From a checkpoint of a small mixture-of-experts model trained on Wikipedia.
Size: 17 layers, width 320, vocabulary 3433, 41.9M parameters.
Experts: 64 experts in each of 16 layers, 32 SwiGLU neurons an expert, 4 picks a token, a sigmoid router.
Training: a variant of SOAP for the experts, 264M tokens, 8054 steps.
Below are experts of layer 8 (counted from 0) of a mixture-of-experts language model. Rows are named router (the router's row for the expert), down (a neuron's output weights, with its number) and show model dimensions 160-319. Each number is 50 + 10 x the weight over its row's rms, rounded and kept within 0 to 99.
Before each expert's rows: a language model's description of what the expert responds to. This comes from a sample of Wikipedia text that the model never trained on.

# expert 22
It responds to: Capital letters and acronyms. Single capital letters and acronym pieces inside abbreviations and codes, such as APA, iPhone, USA, IL-6, FC, II.
router:71 42 48 54 60 55 51 54 53 59 41 51 73 54 47 65 52 62 68 64 44 41 53 62 53 46 37 47 44 48 48 51 49 40 62 68 60 47 42 50 47 15 55 54 41 50 48 57 53 51 49 49 76 42 59 45 53 31 56 46 39 63 56 52 44 53 51 47 48 40 52 34 55 37 51 49 68 54 52 47 59 65 50 57 50 49 55 26 58 51 36 45 59 37 56 47 56 42 45 48 46 67 50 57 45 52 40 62 47 59 38 61 60 61 58 39 53 53 36 39 55 29 61 69 55 38 59 55 52 72 35 53 50 44 51 46 30 40 75 60 51 38 52 50 53 58 55 44 46 49 36 35 37 48 55 64 44 48 58 51
down0:52 52 64 59 56 64 64 55 55 37 63 54 51 64 60 56 22 48 50 60 39 65 61 46 54 53 46 45 45 49 50 44 42 63 40 47 60 51 53 61 49 37 49 45 42 49 46 39 42 60 77 44 33 41 43 52 55 40 38 40 48 55 58 50 53 42 53 57 65 46 56 48 34 62 47 46 46 40 44 44 57 59 63 33 49 47 40 47 35 60 45 29 45 54 50 64 45 46 47 51 45 48 56 34 44 33 43 63 50 39 52 61 52 57 49 47 39 47 51 57 41 60 57 63 42 58 59 61 38 39 49 42 84 39 44 55 47 45 55 57 59 59 27 55 64 42 61 63 56 45 44 37 45 62 18 43 57 32 55 61
down1:57 41 49 46 56 36 57 48 46 44 39 48 47 44 34 53 56 27 57 56 67 56 33 69 64 65 63 56 43 61 60 48 34 64 44 38 40 42 46 39 51 54 54 60 62 45 52 44 50 60 39 53 65 58 66 48 66 77 58 41 44 55 59 30 66 58 58 53 43 47 56 39 38 51 57 55 50 52 46 57 52 49 17 60 53 67 48 32 29 37 44 75 49 58 56 51 60 46 57 45 39 43 51 54 29 66 50 51 37 44 54 36 50 51 47 54 57 42 63 59 58 49 54 47 55 42 47 37 63 50 41 64 54 50 46 42 51 57 60 52 58 36 34 54 46 40 52 59 60 54 53 47 57 62 25 57 34 58 63 52
down2:54 43 61 42 49 31 49 29 54 67 57 57 50 48 50 42 43 52 28 37 54 47 48 55 53 46 58 52 42 58 45 38 57 44 37 51 42 78 47 45 52 52 46 44 40 52 24 58 49 45 61 50 49 39 66 42 61 48 61 67 41 48 43 53 40 56 40 58 32 50 63 47 48 64 60 43 46 50 56 51 39 54 77 33 51 63 26 49 57 38 52 45 41 59 60 55 44 43 36 58 52 59 33 42 49 47 60 52 58 51 43 45 59 48 48 76 51 42 46 69 57 53 50 42 49 52 49 42 48 52 62 49 48 55 49 50 46 57 35 48 62 38 34 54 50 51 68 38 33 51 54 62 47 58 56 49 54 63 50 52
down3:51 63 39 59 34 56 59 40 48 32 77 32 56 42 53 51 48 42 62 60 71 63 56 48 38 50 46 51 43 41 47 50 36 69 34 52 59 62 40 59 49 43 57 49 50 48 43 52 60 47 44 35 32 45 47 38 67 45 58 62 53 45 55 51 49 63 67 62 49 61 40 64 50 43 55 59 60 54 51 56 54 39 61 59 66 64 37 63 58 44 22 66 42 52 43 52 49 29 42 59 55 48 46 43 65 54 45 43 51 53 30 52 47 63 58 50 51 50 55 56 50 30 46 55 54 39 53 30 41 56 62 37 50 49 37 45 58 47 36 48 58 52 69 51 30 37 42 50 68 38 47 41 48 24 40 42 58 48 37 63
down4:62 35 40 48 46 58 32 59 48 50 55 58 59 39 58 48 63 61 44 53 47 36 57 57 45 44 60 65 39 47 47 40 43 47 53 48 50 54 55 34 52 49 68 57 74 42 47 44 36 39 57 65 37 56 51 58 53 43 60 53 40 45 35 39 52 48 14 62 45 54 58 49 57 36 33 37 44 37 53 72 55 44 46 40 48 52 45 59 40 54 46 66 36 59 48 53 72 52 38 55 52 63 47 56 49 54 38 52 44 54 56 58 38 48 32 57 49 55 50 66 56 62 47 42 63 30 47 56 49 55 40 72 49 67 56 46 61 55 37 73 53 53 59 50 67 52 57 49 45 51 61 39 66 34 63 54 37 59 53 36
down5:51 55 59 39 70 55 54 36 41 61 48 57 48 73 45 52 53 44 39 51 57 54 59 57 55 47 56 54 34 58 52 54 61 38 51 70 42 38 29 43 55 58 49 59 54 55 47 60 54 55 37 48 47 57 67 37 51 59 53 39 42 53 48 61 32 33 52 49 44 47 44 37 48 44 48 65 40 55 44 50 43 37 33 66 44 39 56 59 57 50 42 42 42 46 56 49 68 55 51 51 57 63 45 50 54 58 32 64 62 65 58 38 18 60 58 32 47 41 33 39 67 44 37 52 58 58 57 55 46 45 52 48 59 53 42 66 50 28 46 44 39 31 69 57 51 56 52 41 56 41 56 68 39 36 62 52 36 34 57 54
down6:53 62 60 52 58 60 38 54 34 57 60 46 42 60 61 64 52 43 53 45 38 66 58 46 44 70 46 44 58 39 65 64 73 43 42 34 37 56 47 66 53 68 43 43 61 49 54 56 52 37 61 46 35 39 54 45 61 40 66 54 69 58 54 78 56 47 57 71 73 62 44 56 69 48 37 25 52 46 51 49 51 46 41 58 53 38 41 62 38 55 45 48 52 43 54 66 65 57 58 55 49 61 38 76 71 48 48 47 54 38 63 38 57 57 51 62 52 47 58 68 56 58 39 59 63 55 49 26 58 48 56 48 48 51 40 64 53 45 58 43 40 61 58 49 51 32 41 33 35 42 69 42 51 48 47 70 53 41 60 43
down7:45 48 53 46 36 37 56 62 52 43 64 35 53 54 58 56 47 59 46 48 35 44 41 48 51 53 50 39 54 36 47 46 58 54 49 48 27 57 33 56 45 50 43 50 50 53 60 37 68 42 56 40 43 37 43 40 31 42 56 67 61 70 46 72 39 47 57 52 52 30 55 29 43 41 63 57 48 62 43 49 77 48 51 58 46 60 51 58 59 62 61 48 46 50 69 48 44 46 50 50 65 61 68 46 52 59 31 50 49 47 49 36 49 59 43 53 58 43 51 55 36 48 57 47 48 49 51 41 52 58 43 56 51 50 48 43 44 57 39 42 49 73 25 44 37 30 47 59 54 72 71 62 57 49 52 53 31 37 50 53
down8:68 35 58 47 53 52 31 68 44 53 58 57 45 52 68 42 43 64 45 39 30 60 56 64 54 64 67 39 57 52 54 34 68 42 54 66 38 49 49 47 64 49 45 58 38 53 45 42 56 49 62 47 47 42 42 49 37 81 53 58 46 44 57 20 64 51 44 56 38 47 57 40 30 60 68 39 44 60 64 46 46 50 40 38 61 53 52 52 50 58 48 31 41 42 68 53 70 36 57 49 52 53 37 40 50 68 57 62 36 49 45 53 51 59 46 63 52 48 45 39 55 57 50 50 56 52 55 53 52 34 56 66 46 62 52 39 72 47 29 34 46 39 43 44 48 58 42 51 65 54 51 47 44 43 39 61 63 52 52 51
down9:24 47 55 47 47 62 47 51 45 42 56 60 58 44 49 59 64 69 34 50 51 44 52 45 58 48 52 53 55 59 63 48 49 66 60 42 55 43 48 46 32 62 39 53 60 66 58 55 52 43 69 74 43 42 64 49 51 53 52 49 45 42 64 59 31 44 48 41 56 45 59 58 40 38 73 59 41 52 59 67 51 53 71 55 38 63 62 53 44 36 49 44 33 35 52 50 46 32 54 69 47 58 45 31 46 57 39 58 63 47 42 28 54 41 70 64 47 49 42 48 49 67 46 52 55 69 61 53 29 49 45 45 50 46 61 49 55 53 61 47 51 43 40 48 57 47 33 51 52 45 40 36 57 57 45 50 55 49 37 51
down10:41 46 50 56 59 75 60 50 43 63 42 60 55 53 47 67 43 51 58 51 45 65 52 65 59 56 48 60 49 43 43 55 77 48 40 51 42 51 57 59 63 49 39 51 37 45 61 59 55 29 44 58 57 57 59 52 39 32 70 59 55 46 37 58 60 49 54 47 44 65 51 53 61 54 49 31 43 57 50 41 76 75 31 40 62 52 53 58 34 54 31 45 39 43 66 43 47 56 58 37 42 75 59 71 54 70 63 53 51 45 53 45 50 58 69 53 45 61 61 49 37 50 51 27 75 76 49 39 46 42 48 25 55 48 53 53 36 45 50 57 48 41 40 53 39 64 65 33 64 50 45 36 28 64 62 50 49 52 50 48
down11:57 47 34 46 55 58 55 50 49 62 50 59 47 34 54 38 48 41 49 52 65 44 62 56 43 53 38 64 51 60 33 34 47 52 41 57 65 68 51 39 70 47 50 54 59 56 51 40 54 38 38 38 59 56 36 36 42 59 51 50 47 52 75 26 59 55 65 48 42 59 58 47 50 59 56 55 61 26 57 48 54 38 51 40 59 39 45 79 41 72 48 39 40 47 60 38 40 62 47 39 36 61 61 38 57 32 49 47 46 42 51 49 68 39 49 42 49 55 43 55 53 55 44 58 42 61 46 55 43 62 48 56 49 55 58 55 64 56 40 39 25 48 51 58 47 56 51 43 57 53 63 35 45 60 47 50 53 56 53 52
down12:51 54 43 58 65 47 49 43 40 44 60 60 60 59 52 53 54 61 55 57 55 40 55 61 49 49 47 34 48 45 57 34 53 34 70 48 51 53 43 35 40 37 48 53 34 53 44 49 51 66 44 53 59 42 43 39 41 49 54 46 48 55 58 38 22 43 64 32 53 28 52 42 38 53 51 60 56 34 61 59 51 44 56 52 71 28 56 56 63 44 62 46 37 63 40 54 60 39 51 55 50 50 49 48 56 40 42 24 71 59 48 66 49 41 64 41 39 52 56 51 56 43 58 46 56 50 61 52 23 55 36 39 58 45 48 57 30 37 64 49 60 39 46 46 57 65 46 30 44 72 52 47 35 39 49 55 43 55 35 56
down13:43 57 50 53 52 43 51 50 35 42 53 41 54 48 57 43 36 53 54 48 56 44 61 45 44 42 55 59 28 54 62 52 30 38 58 40 54 50 42 47 54 56 55 62 28 46 44 46 62 47 36 56 42 32 69 41 45 55 50 58 55 52 37 61 32 35 57 56 36 41 50 59 49 60 54 46 55 49 46 42 65 68 51 43 37 34 56 67 63 52 37 53 48 32 52 46 46 53 62 45 43 45 44 31 54 29 51 29 49 45 50 53 37 48 58 40 62 56 50 60 58 46 57 36 49 42 45 34 39 63 33 60 38 49 53 54 43 53 63 61 30 44 63 38 71 54 59 39 47 46 75 63 71 30 56 53 42 48 47 48
down14:48 61 59 44 46 44 58 20 62 49 52 60 47 44 53 54 40 38 49 54 62 57 52 63 42 38 43 52 57 45 51 46 61 45 48 56 42 63 59 70 67 75 45 36 46 27 37 49 59 52 46 59 52 50 64 43 50 47 58 44 45 54 46 42 50 55 50 53 36 51 47 49 47 50 46 54 48 42 57 39 45 49 44 48 56 44 55 54 55 50 57 52 45 45 55 37 64 56 57 54 53 41 57 21 42 52 59 46 51 26 57 50 19 54 64 52 61 65 49 61 68 55 55 44 41 57 62 41 49 79 51 50 59 47 68 46 51 65 42 50 48 59 61 44 56 50 59 54 58 58 48 40 70 40 61 63 50 43 43 61
down15:60 53 53 49 55 58 42 60 48 46 61 61 70 55 58 48 45 41 44 35 43 40 39 65 51 61 17 38 59 45 57 55 42 31 51 60 52 37 47 56 58 51 60 57 32 39 50 46 60 61 51 46 58 53 44 40 41 47 59 42 47 40 34 43 55 45 56 35 42 44 29 54 45 38 65 38 62 56 44 43 42 54 65 39 48 62 60 46 59 43 41 34 47 58 42 41 55 49 64 44 44 55 48 53 44 46 53 58 43 64 67 60 48 39 71 41 44 38 62 49 51 55 40 42 48 62 52 57 38 36 55 68 39 41 34 31 52 37 63 61 53 42 53 47 47 63 34 34 37 34 45 45 46 74 38 60 49 48 38 53
down16:64 57 48 43 42 62 40 62 30 54 64 43 46 39 46 47 52 50 40 58 50 43 56 70 53 51 65 56 56 46 43 50 48 26 63 48 67 54 33 59 40 48 57 66 73 63 24 62 53 47 49 39 55 53 47 48 45 64 43 57 47 50 48 42 73 73 44 37 65 72 40 42 64 43 57 51 43 58 57 41 51 56 41 52 42 52 60 42 49 41 55 44 50 33 58 44 39 65 60 48 45 45 31 54 50 49 44 49 41 47 43 47 60 42 45 46 58 55 60 60 60 47 54 55 75 57 50 41 47 34 45 48 41 50 53 36 43 50 58 49 33 37 48 41 26 58 54 45 66 39 34 64 43 61 42 54 73 48 52 37
down17:42 53 70 55 42 55 60 28 48 45 58 45 43 46 41 41 53 48 37 52 60 49 42 52 50 51 51 29 46 36 61 40 40 60 43 32 29 28 52 38 48 75 53 39 43 34 52 48 39 78 54 31 54 58 62 59 44 47 49 40 46 41 47 59 39 42 52 54 32 34 65 43 55 48 47 46 58 40 41 67 43 49 65 46 45 61 59 55 48 34 47 44 30 64 43 57 41 55 44 55 45 36 51 49 56 47 62 55 65 54 30 54 42 45 49 52 68 41 60 54 62 64 43 54 63 69 46 57 54 51 58 47 42 41 52 65 49 47 43 29 26 47 61 35 61 40 38 33 61 65 59 46 49 52 63 48 58 71 45 71
down18:45 54 51 45 37 43 51 40 52 56 49 50 50 51 54 41 40 43 51 45 55 41 58 53 35 48 56 47 51 55 39 56 43 66 57 51 58 45 37 45 53 52 28 52 48 55 36 51 39 43 58 55 46 42 54 46 50 48 51 43 43 55 46 46 43 44 37 39 51 48 51 44 54 67 61 56 53 61 55 37 46 48 68 37 80 56 34 65 40 46 60 53 41 52 51 58 14 49 23 52 50 67 50 51 52 50 52 54 50 46 39 41 48 44 56 45 39 36 57 47 49 48 46 29 39 68 57 59 53 46 49 51 49 45 37 60 68 56 30 29 43 58 40 28 47 63 53 56 55 59 69 68 55 68 49 60 39 32 42 32
down19:52 55 62 37 51 41 52 38 43 49 37 54 43 53 49 49 58 43 49 48 46 57 57 62 37 32 50 55 64 64 57 46 60 69 50 51 50 59 47 51 59 46 66 63 47 54 43 57 43 56 48 47 44 40 57 29 82 47 60 41 36 42 51 48 45 46 57 70 52 52 74 44 58 58 53 40 61 45 45 52 51 50 58 46 30 43 28 46 63 44 38 48 57 51 69 64 61 48 71 36 62 51 46 40 66 53 57 60 46 50 42 42 64 48 51 40 56 48 44 53 48 54 40 48 32 65 57 44 75 53 46 54 51 47 63 34 58 42 63 69 54 56 51 52 43 44 64 50 46 50 66 34 39 55 59 57 60 41 50 55
down20:50 48 48 28 58 43 55 56 44 62 57 39 61 42 51 32 43 56 43 66 48 61 56 50 60 43 46 62 46 57 59 44 46 37 42 54 55 70 52 55 62 50 47 50 60 57 40 32 57 49 39 52 52 34 48 57 60 49 46 41 66 63 70 42 34 48 49 46 51 43 57 37 36 51 57 61 47 55 42 44 57 48 51 58 58 34 54 38 54 40 53 51 47 52 71 46 59 44 64 33 51 51 48 47 40 47 57 52 40 70 37 36 33 56 69 47 43 64 53 35 54 48 64 59 67 10 55 54 56 58 65 35 58 43 58 52 33 54 71 55 55 59 63 53 49 43 65 53 44 48 42 51 40 37 61 63 54 63 44 56
down21:55 67 34 49 52 64 41 24 51 65 58 40 54 21 63 55 53 75 67 58 49 45 47 40 44 28 39 58 51 49 55 62 56 44 41 39 66 46 50 48 49 53 59 51 62 57 40 46 50 48 45 65 56 44 47 59 62 48 58 29 51 63 48 51 40 63 46 45 38 52 38 49 39 64 44 42 55 57 54 41 57 46 44 43 59 47 60 29 61 52 59 35 31 36 67 49 50 45 56 47 44 51 46 45 35 41 36 33 45 36 42 46 33 29 50 60 67 39 50 57 57 57 47 49 51 62 63 52 60 44 51 50 56 46 36 41 50 57 47 43 57 61 67 54 48 67 52 48 36 62 45 45 61 40 51 55 58 56 54 56
down22:46 47 63 56 46 52 45 44 54 47 63 45 56 49 57 50 37 39 49 37 60 33 42 35 46 57 49 56 45 51 46 50 34 53 50 64 49 51 68 53 49 31 48 51 45 63 48 62 55 43 50 46 45 40 44 45 38 41 30 52 61 37 41 61 51 44 27 45 57 51 52 55 52 45 42 54 60 50 52 50 58 63 55 55 59 37 38 53 57 49 52 35 57 43 54 60 37 56 54 56 43 58 37 54 54 47 62 53 72 51 38 55 56 50 47 67 59 48 43 62 55 59 29 50 47 56 48 38 53 45 68 48 25 68 30 56 50 38 57 76 22 47 49 48 72 67 50 55 65 45 34 50 72 35 42 55 33 59 51 44
down23:41 53 45 54 64 31 49 62 35 56 45 54 39 45 28 37 56 40 53 53 63 50 48 47 62 38 48 45 48 63 46 48 60 39 56 58 58 31 51 54 47 43 63 55 42 47 55 68 46 51 37 57 46 66 54 47 69 39 62 41 45 66 53 50 45 47 43 53 49 47 46 28 43 51 39 48 62 37 45 49 52 63 42 35 59 47 58 59 46 26 44 58 61 44 52 50 46 64 61 69 63 75 69 53 41 54 60 52 56 65 47 51 58 38 44 65 52 57 54 55 64 57 50 56 50 43 49 47 56 39 39 42 42 44 48 43 51 40 44 38 55 45 50 40 55 54 52 37 50 44 40 58 45 47 50 46 49 66 38 48
down24:55 45 43 31 46 44 43 39 46 57 62 45 49 43 32 28 48 43 42 60 60 47 66 41 53 40 49 54 56 63 59 43 61 47 26 36 49 47 62 35 28 38 49 46 52 54 57 52 54 45 54 57 57 53 59 54 66 51 59 52 60 68 45 50 46 64 68 54 55 48 60 49 37 56 61 76 39 47 52 40 55 29 38 50 66 56 54 59 52 54 50 58 64 53 64 22 45 52 66 41 56 54 62 45 57 46 47 40 63 60 42 52 52 41 47 40 56 65 45 39 34 52 46 41 36 28 52 26 37 58 48 48 52 39 50 53 50 42 63 41 57 51 32 85 51 45 38 31 60 42 47 57 44 65 63 34 47 47 45 49
down25:52 36 69 44 34 54 47 54 46 58 43 52 24 52 49 61 49 41 57 39 50 63 52 62 45 38 34 60 37 31 50 50 68 40 49 44 41 56 47 67 45 40 49 54 50 48 26 45 51 50 52 35 48 39 33 59 72 36 55 52 43 54 36 69 63 39 33 55 63 44 43 54 49 47 51 46 42 42 50 56 53 45 52 71 39 47 25 62 69 48 64 55 60 66 52 54 67 52 48 50 46 45 54 51 61 48 51 58 50 53 61 51 41 47 45 59 40 32 48 61 47 53 48 55 43 26 47 47 58 33 60 47 55 62 32 41 41 60 44 50 37 51 46 49 55 47 51 40 56 41 54 38 53 51 45 60 71 50 51 43
down26:56 43 66 65 43 49 53 49 40 47 61 42 47 46 44 39 34 57 40 35 25 52 54 51 33 51 37 36 59 61 49 58 44 44 44 44 49 36 46 41 45 46 61 62 37 40 54 44 35 83 58 74 43 46 46 58 39 55 38 45 52 48 41 68 34 51 60 50 65 63 58 53 35 58 41 51 45 46 40 63 48 53 63 54 50 51 48 40 52 34 70 48 43 39 50 58 39 62 75 60 29 61 41 47 54 44 47 45 57 48 58 63 77 38 42 56 58 38 39 58 55 51 50 32 41 55 38 52 50 40 44 55 60 55 66 42 58 63 51 51 57 63 57 51 39 28 52 45 54 40 61 36 48 48 51 53 47 33 50 38
down27:55 61 42 60 47 61 48 51 60 60 55 45 58 56 48 54 49 51 43 48 48 57 57 36 47 56 62 62 70 50 31 41 45 60 50 52 34 31 59 40 64 49 41 48 49 27 55 48 52 51 60 46 36 32 37 57 61 69 37 55 73 61 55 41 48 46 51 57 56 54 42 47 42 61 36 54 52 56 59 51 49 44 56 58 39 51 61 60 59 62 54 61 47 39 52 55 33 56 45 65 37 57 60 62 44 46 44 50 45 64 38 34 68 49 41 47 46 40 57 48 59 40 50 57 51 56 59 50 54 56 42 73 50 47 43 59 50 55 44 40 48 40 43 80 57 39 46 49 44 28 54 57 30 53 61 64 33 53 52 52
down28:53 48 53 47 50 61 35 29 53 46 68 21 51 37 38 40 29 68 50 47 51 43 51 51 53 38 41 38 32 60 43 45 63 37 32 61 52 45 55 45 53 45 36 46 51 33 53 37 30 59 40 59 66 58 64 46 57 42 43 46 62 55 42 59 49 52 58 44 41 48 40 61 56 46 61 58 52 45 39 55 49 45 50 43 55 33 61 40 65 41 60 52 45 65 64 50 50 41 37 62 46 42 44 59 42 41 40 62 42 55 77 46 47 48 51 51 35 53 53 49 59 53 43 61 57 51 41 56 38 60 40 44 55 41 57 44 35 52 56 56 55 38 48 70 52 50 56 48 63 52 40 53 39 64 58 64 43 66 45 63
down29:42 50 49 54 54 59 40 49 59 52 47 39 60 39 50 51 60 50 40 43 46 47 54 46 43 39 44 67 50 40 58 57 44 66 35 36 50 63 47 52 58 50 63 42 41 46 54 49 45 59 46 52 65 61 47 56 53 40 30 66 49 43 47 49 44 52 50 45 46 38 67 48 54 41 35 55 43 49 59 51 49 58 41 50 47 62 52 51 58 56 69 48 56 73 50 53 43 55 39 58 45 51 39 41 59 38 54 62 57 57 51 48 54 43 51 63 64 53 64 49 53 48 46 52 44 44 44 52 43 37 49 70 40 44 57 53 66 87 43 35 59 56 46 53 15 41 50 49 32 58 44 44 53 40 71 53 57 53 45 55
down30:42 56 31 59 74 39 55 56 63 53 60 49 48 52 47 45 46 35 52 61 40 43 51 59 36 53 52 50 43 53 44 26 48 55 55 59 46 44 31 50 66 54 48 57 52 54 62 49 63 49 54 56 50 51 65 60 38 52 73 52 48 45 48 48 47 51 48 52 29 43 44 44 42 53 52 45 59 44 57 58 54 36 58 64 40 52 43 57 57 56 59 56 62 51 60 48 49 31 54 48 41 47 48 52 57 48 43 43 66 44 57 61 43 73 47 45 54 59 41 49 36 51 63 52 39 70 40 39 30 47 50 59 44 51 42 42 55 28 53 46 43 46 38 59 54 59 48 62 64 51 56 49 40 45 54 65 49 69 53 79
down31:48 44 39 61 56 28 49 46 51 65 65 37 52 41 55 64 68 57 47 47 36 64 62 46 45 45 50 47 39 58 53 57 42 61 61 39 46 42 43 35 49 52 53 42 48 54 59 56 54 51 38 37 72 48 61 63 51 72 32 33 61 42 50 63 48 50 47 31 59 19 55 55 58 34 73 39 61 61 45 46 48 28 44 54 58 52 42 48 55 58 53 48 57 48 72 57 47 47 50 49 52 67 34 67 55 48 34 59 57 39 44 34 32 64 52 41 53 53 51 36 52 39 62 69 53 42 51 46 59 59 39 57 44 55 57 47 42 52 49 35 37 53 48 46 34 48 44 58 58 57 31 47 41 53 37 57 69 46 47 45